From a checkpoint of a small mixture-of-experts model trained on Wikipedia: a softmax router.
Below are experts of layer 3 (counted from 0) of a mixture-of-experts language model. Rows are named up (a neuron's input weights, with its number) and show model dimensions 0-63. Each number is 200 + 40 x the weight over its row's rms, rounded and kept within 0 to 999.
Before each expert's rows: a language model's description of what the expert responds to. This comes from a sample of Wikipedia text that the model never trained on.

# expert 4
It responds to: Opening quotation marks
up0,277,198,156,232,212,223,209,211,110,174,237,265,232,264,123,212,195,202,211,251,195,226,231,233,205,222,156,165,163,250,163,157,235,230,233,48,189,199,167,173,151,190,251,199,165,203,195,187,274,190,217,195,179,196,224,237,119,271,257,212,188,177,203,202
up1,179,245,185,195,182,226,191,255,257,180,177,305,227,332,192,140,283,123,299,199,204,197,204,197,236,142,223,272,182,201,180,237,201,227,221,249,177,182,225,154,247,102,244,150,200,182,281,230,215,200,176,213,182,197,223,222,263,204,221,157,200,135,229,164
up2,225,277,164,176,215,242,181,204,183,169,145,242,239,175,212,152,228,184,252,173,241,210,245,214,206,192,221,188,242,199,212,206,232,110,208,237,161,135,182,170,262,228,257,198,245,154,189,220,273,212,177,299,179,138,143,247,204,183,165,158,183,282,198,187
up3,169,153,215,220,166,170,239,267,217,208,201,231,182,206,186,239,202,161,223,237,210,163,152,259,222,307,175,161,225,234,169,223,215,171,296,220,157,180,226,261,227,214,185,185,216,223,292,250,190,218,125,229,219,203,246,202,177,187,192,218,171,255,210,245
up4,182,164,220,298,197,243,199,256,184,220,242,186,208,204,165,187,179,220,296,230,205,210,169,250,178,243,218,196,185,268,203,225,241,228,209,196,169,179,308,141,212,246,284,216,228,201,201,207,226,179,195,187,250,200,179,247,215,324,270,227,189,274,220,285
up5,219,171,177,264,182,202,261,152,222,229,152,167,255,219,180,234,204,171,282,221,208,181,271,262,240,164,160,220,239,238,193,267,199,242,239,200,147,205,168,247,163,262,210,131,172,156,184,283,263,170,175,164,168,245,152,195,161,180,242,205,171,142,277,233
up6,270,215,178,197,185,213,262,192,137,179,248,197,243,220,212,189,267,135,243,303,210,197,242,187,195,211,217,169,106,233,179,166,175,233,173,46,215,161,200,204,264,206,204,206,185,138,170,209,239,254,184,198,218,173,153,252,193,194,209,206,195,246,194,148
up7,238,180,134,226,169,159,272,144,199,168,181,194,264,236,147,203,255,143,140,120,238,206,261,209,196,168,201,278,249,171,168,220,192,171,274,266,185,203,192,189,158,141,172,189,220,165,208,211,213,254,205,233,239,120,247,186,84,95,198,223,148,156,313,186
up8,227,210,183,185,224,176,221,171,168,146,143,279,184,232,173,186,219,124,276,247,155,267,185,154,210,250,198,166,165,174,184,199,292,221,197,183,223,196,139,196,209,151,256,191,146,131,214,229,179,136,202,192,199,176,198,187,58,245,210,182,200,191,191,149
up9,164,176,143,166,164,176,183,173,232,159,181,227,155,265,165,247,189,225,107,196,198,272,256,213,185,186,141,268,205,152,286,140,237,211,252,288,259,208,136,194,113,219,155,190,188,174,219,215,190,155,214,253,152,274,275,166,217,214,128,256,235,135,217,173
up10,236,123,214,168,182,197,239,279,170,121,225,156,157,273,220,248,225,219,186,184,225,179,201,197,250,198,184,176,159,196,215,182,118,198,211,233,205,194,160,201,264,239,178,166,213,233,217,185,163,257,192,314,209,185,201,199,225,137,147,193,224,204,179,172
up11,227,173,178,244,161,277,211,172,235,187,238,232,187,190,224,157,178,230,211,166,247,184,197,227,256,231,180,189,163,282,221,196,234,222,156,115,178,232,129,127,280,220,188,212,218,147,225,190,220,231,192,190,188,194,190,236,149,325,191,250,232,289,168,278
up12,170,201,156,245,142,107,240,273,212,185,149,201,157,173,259,205,243,159,193,207,224,172,189,221,203,325,178,196,196,238,158,276,231,167,197,223,185,159,197,140,237,187,224,189,144,188,221,267,191,182,187,191,217,153,234,157,215,215,144,258,221,260,211,192
up13,194,173,131,224,172,158,201,227,215,163,149,195,165,250,146,188,256,140,197,165,163,201,242,203,205,199,172,243,255,233,168,194,256,153,228,225,193,144,234,224,161,201,232,176,164,252,183,259,147,172,150,178,207,209,260,227,223,168,197,196,175,150,185,209
up14,188,182,97,204,194,214,255,183,177,185,228,202,196,230,165,168,304,246,225,229,203,193,213,196,215,246,224,226,228,169,189,259,181,142,138,173,238,173,117,191,71,180,155,202,152,225,156,169,219,269,206,252,235,147,176,218,127,188,224,205,124,226,210,142
up15,183,185,187,158,197,160,229,178,233,205,160,168,216,207,184,235,224,236,166,147,170,230,239,200,238,215,298,170,173,221,226,164,161,247,232,258,219,210,169,147,184,203,173,189,243,133,228,236,235,205,200,196,223,145,246,229,175,143,174,160,211,196,169,143
up16,122,120,148,165,196,172,250,218,118,188,210,244,231,177,182,195,206,216,259,196,146,225,189,243,168,260,124,211,232,186,236,244,207,133,217,227,190,186,166,181,243,208,274,200,173,163,221,169,167,214,143,253,200,182,256,217,221,207,173,203,222,291,199,255
up17,190,200,208,124,201,212,232,201,205,178,116,273,200,266,142,220,259,152,246,218,172,181,222,236,210,200,169,181,199,256,168,229,240,133,262,167,207,131,269,240,228,156,156,175,217,177,258,261,195,229,215,125,212,201,208,242,218,206,215,166,219,211,202,126
up18,195,201,235,208,176,225,222,285,169,164,219,173,223,201,198,207,206,198,152,189,249,129,163,168,171,222,172,154,208,229,201,187,240,236,205,222,192,212,172,235,251,230,262,179,186,210,210,212,162,152,196,168,197,239,297,250,206,212,212,199,240,239,181,279
up19,238,198,97,114,161,212,248,219,201,189,171,256,230,233,170,192,230,217,167,181,212,232,214,266,194,155,167,260,120,201,150,175,241,260,172,142,178,230,234,170,105,152,192,218,215,177,173,160,206,236,204,300,166,190,188,203,111,241,191,292,181,202,236,234
up20,216,314,142,187,191,169,220,152,190,190,221,223,237,209,175,161,237,127,212,288,211,141,179,213,228,146,202,154,204,322,213,183,250,256,224,104,197,188,265,224,186,144,194,140,188,234,174,263,276,164,197,197,162,259,222,226,200,242,240,157,148,241,210,242
up21,275,131,205,130,195,239,168,192,220,163,224,139,191,137,197,166,183,224,175,220,167,229,212,240,289,246,238,189,198,208,179,236,138,211,185,154,180,208,170,152,232,261,114,192,146,220,185,194,275,208,215,276,217,231,208,255,188,255,221,245,211,297,215,251
up22,152,253,177,207,191,244,188,217,210,178,122,225,193,199,149,187,281,214,119,242,235,171,176,224,251,205,235,182,187,198,247,295,207,249,209,199,185,194,260,258,250,177,212,180,234,283,133,212,192,259,169,228,175,243,249,256,209,245,166,177,126,201,215,262
up23,161,252,247,130,190,212,224,184,260,165,199,153,161,126,219,187,238,213,282,213,237,214,105,219,230,210,225,232,203,165,197,198,85,214,225,232,229,152,157,266,275,193,212,225,257,106,158,204,181,230,227,237,231,201,230,249,206,165,229,119,228,163,168,134
up24,178,273,278,162,227,205,181,199,198,195,110,197,255,185,181,170,179,172,215,248,249,207,162,210,226,137,251,211,226,219,165,213,156,212,232,174,212,164,231,204,294,200,189,171,233,171,237,272,291,280,191,182,188,168,205,230,185,175,173,132,182,218,202,197
up25,217,251,140,297,169,241,152,177,183,165,162,262,181,211,206,170,308,158,245,246,264,199,181,195,221,113,172,237,117,248,177,237,238,178,193,186,171,169,160,164,146,220,190,230,175,192,171,227,225,244,188,170,212,209,173,232,220,245,199,166,122,255,216,264
up26,214,190,101,271,170,230,146,217,247,194,188,165,252,226,197,190,185,220,197,250,243,262,175,216,174,175,185,231,226,203,176,222,217,252,203,134,198,216,235,230,255,201,188,215,186,204,137,191,193,203,189,222,234,195,149,191,181,232,168,187,168,217,272,218
up27,181,199,198,245,203,213,225,144,316,165,222,221,184,180,159,156,219,210,196,170,219,178,201,204,222,119,189,235,261,237,178,255,216,158,191,252,209,230,155,183,228,206,162,236,150,127,219,197,242,264,238,171,186,215,171,232,190,280,252,202,138,246,234,227
up28,175,173,146,143,195,187,183,212,222,152,228,243,223,281,178,215,145,200,164,247,238,202,217,213,241,240,159,172,188,180,248,169,151,305,229,266,183,277,176,159,267,221,183,208,238,170,124,174,190,177,165,282,228,279,246,185,197,207,179,235,253,221,177,181
up29,116,205,214,271,117,203,264,223,245,192,230,192,200,235,245,202,194,209,168,224,193,179,211,228,255,116,155,153,183,264,224,209,184,214,189,261,164,187,157,275,180,193,134,163,244,248,153,192,195,212,238,250,172,274,288,214,232,192,260,196,170,157,278,286
up30,192,245,191,200,188,195,175,231,182,198,214,204,217,196,210,193,239,170,199,225,206,187,255,237,184,212,215,186,117,262,203,199,106,227,207,194,187,192,270,163,215,243,80,191,254,172,138,183,213,330,211,242,213,214,201,275,177,199,162,191,261,166,181,188
up31,218,149,214,235,207,201,232,198,123,179,212,171,183,268,226,216,200,177,186,196,202,268,208,190,234,175,235,226,122,241,161,190,265,234,196,293,230,197,256,155,290,209,236,196,222,180,209,244,279,207,206,219,254,202,167,206,162,328,223,161,203,173,222,158
up32,253,188,78,139,149,262,272,245,152,157,190,257,250,222,217,218,232,206,282,184,209,178,236,224,214,215,174,250,163,233,197,223,196,260,138,228,167,226,126,171,155,182,230,169,185,232,191,246,207,175,191,221,182,181,206,207,182,209,149,314,190,198,247,290
up33,178,187,162,226,160,180,184,210,210,131,192,169,187,176,165,157,227,212,213,208,177,216,234,201,265,242,250,251,128,168,317,238,172,209,190,198,204,217,115,181,166,214,224,221,195,174,218,122,287,202,222,243,202,230,301,235,237,144,223,220,187,123,178,252
up34,135,191,145,178,197,166,146,233,214,220,165,170,195,233,198,194,263,137,241,240,251,258,213,226,156,228,182,254,198,221,149,189,247,222,260,226,178,142,192,247,226,217,158,165,187,210,179,301,210,245,153,207,164,157,184,217,219,178,182,249,223,124,231,190
up35,158,307,175,230,207,202,161,143,164,201,207,213,274,277,145,202,238,174,210,256,177,197,176,209,167,176,183,138,212,142,211,192,249,197,195,231,150,160,225,190,183,171,163,228,250,206,212,255,239,205,200,201,159,186,164,203,100,293,228,193,186,192,225,162
up36,221,106,195,260,216,224,199,263,154,221,236,216,263,149,182,209,167,177,200,244,233,230,241,230,240,260,212,193,141,213,139,179,211,215,208,185,138,180,264,166,253,153,167,176,280,189,223,186,200,173,196,249,121,259,138,202,202,244,280,201,122,240,220,183
up37,306,198,153,204,165,148,178,179,230,209,223,203,278,209,201,219,212,199,177,196,87,166,259,144,177,173,134,231,208,213,185,200,163,181,179,250,196,204,184,184,130,217,184,164,181,151,128,140,223,211,206,216,175,196,217,211,176,132,207,222,204,149,277,188
up38,185,255,237,229,187,196,237,237,166,190,225,173,199,166,196,203,417,156,223,184,224,200,168,254,199,166,212,207,196,209,186,230,119,222,237,166,197,188,205,235,175,152,215,161,139,254,165,191,131,228,144,265,187,273,255,191,125,153,211,248,176,98,261,155
up39,179,222,180,220,144,167,215,260,201,187,189,248,160,162,236,200,182,243,200,180,234,201,166,249,213,197,177,238,165,295,227,241,203,169,176,197,139,203,264,218,171,237,168,176,181,240,209,151,194,258,160,312,148,246,151,248,181,159,157,294,183,249,194,218
up40,233,237,180,202,245,184,174,204,135,206,236,244,234,275,214,179,290,223,209,252,198,216,259,258,188,228,136,203,180,160,112,198,194,197,235,167,206,202,181,100,251,207,156,234,157,244,197,245,183,247,189,178,183,277,196,239,161,285,257,182,194,172,263,148
up41,222,250,228,232,172,206,208,225,218,224,257,248,212,155,145,191,170,162,260,259,229,213,236,251,256,233,259,187,144,221,207,194,188,180,216,155,204,223,219,147,119,202,115,184,242,228,120,165,160,174,176,269,166,256,147,198,147,256,193,230,150,255,173,192
up42,204,212,145,188,184,166,199,176,185,213,173,273,199,219,161,168,229,176,173,217,234,222,280,198,205,260,233,251,227,286,202,197,271,188,187,298,246,186,178,175,158,176,179,136,189,152,255,180,162,242,160,189,204,200,235,212,133,188,182,214,182,231,186,162
up43,281,209,269,164,119,207,197,246,223,190,136,236,180,241,206,272,169,205,179,220,205,186,122,182,236,186,173,256,258,197,222,224,199,174,163,139,152,171,244,262,160,202,267,178,166,201,216,279,163,222,155,137,208,118,183,173,226,169,185,237,171,189,212,216
up44,218,147,228,217,190,129,257,190,130,144,291,244,150,255,247,169,140,204,170,254,202,222,174,234,237,189,146,184,192,187,271,195,258,189,150,135,212,244,247,197,242,255,276,233,196,267,171,198,152,165,238,195,210,167,227,162,151,137,198,273,200,203,188,190
up45,227,232,208,210,196,153,173,194,157,130,207,164,219,248,196,168,209,143,290,253,223,194,234,184,190,198,199,148,194,172,241,210,209,232,210,172,197,169,217,294,141,175,212,206,177,199,128,218,154,178,208,215,179,178,259,215,187,187,231,222,154,197,161,169
up46,139,231,171,199,232,222,211,261,233,217,113,226,212,236,145,182,303,200,265,202,308,154,164,187,219,160,227,213,191,233,196,265,114,187,165,265,152,175,225,268,183,226,175,166,196,194,279,213,272,269,178,200,191,152,113,253,225,199,212,172,168,185,209,191
up47,172,147,123,165,184,199,296,288,253,172,262,198,279,166,229,212,210,195,241,244,172,186,220,282,234,211,203,162,277,216,170,278,177,230,212,211,184,165,161,235,153,163,218,189,221,168,176,231,192,185,128,219,194,197,218,251,227,148,253,232,165,184,296,223
up48,188,198,171,153,241,170,203,217,273,201,186,269,159,181,175,214,218,229,123,119,178,221,233,208,193,212,257,219,194,156,253,170,248,185,193,291,213,221,222,219,221,271,187,190,213,136,242,196,206,213,161,232,182,231,195,232,211,211,192,222,200,250,179,245
up49,191,234,195,221,144,152,190,227,223,135,113,141,205,180,233,155,171,184,297,168,183,141,163,202,184,168,202,235,222,226,260,234,193,252,205,225,187,111,161,213,198,231,256,161,204,180,167,237,234,149,140,174,212,142,265,257,227,219,229,177,142,188,204,207
up50,199,204,196,241,162,301,187,194,247,213,174,253,193,110,182,135,192,231,180,245,180,241,206,207,271,169,157,204,167,189,211,223,231,209,202,286,176,235,209,210,197,160,205,210,263,143,157,210,215,237,208,249,209,175,160,225,226,187,169,144,92,278,179,242
up51,250,203,208,194,198,130,205,184,205,165,221,217,213,280,189,188,236,197,164,186,208,196,173,186,185,160,183,248,206,174,235,213,222,142,196,120,190,185,148,217,117,253,234,151,166,231,209,251,173,233,175,192,167,239,238,185,181,236,222,295,189,160,250,220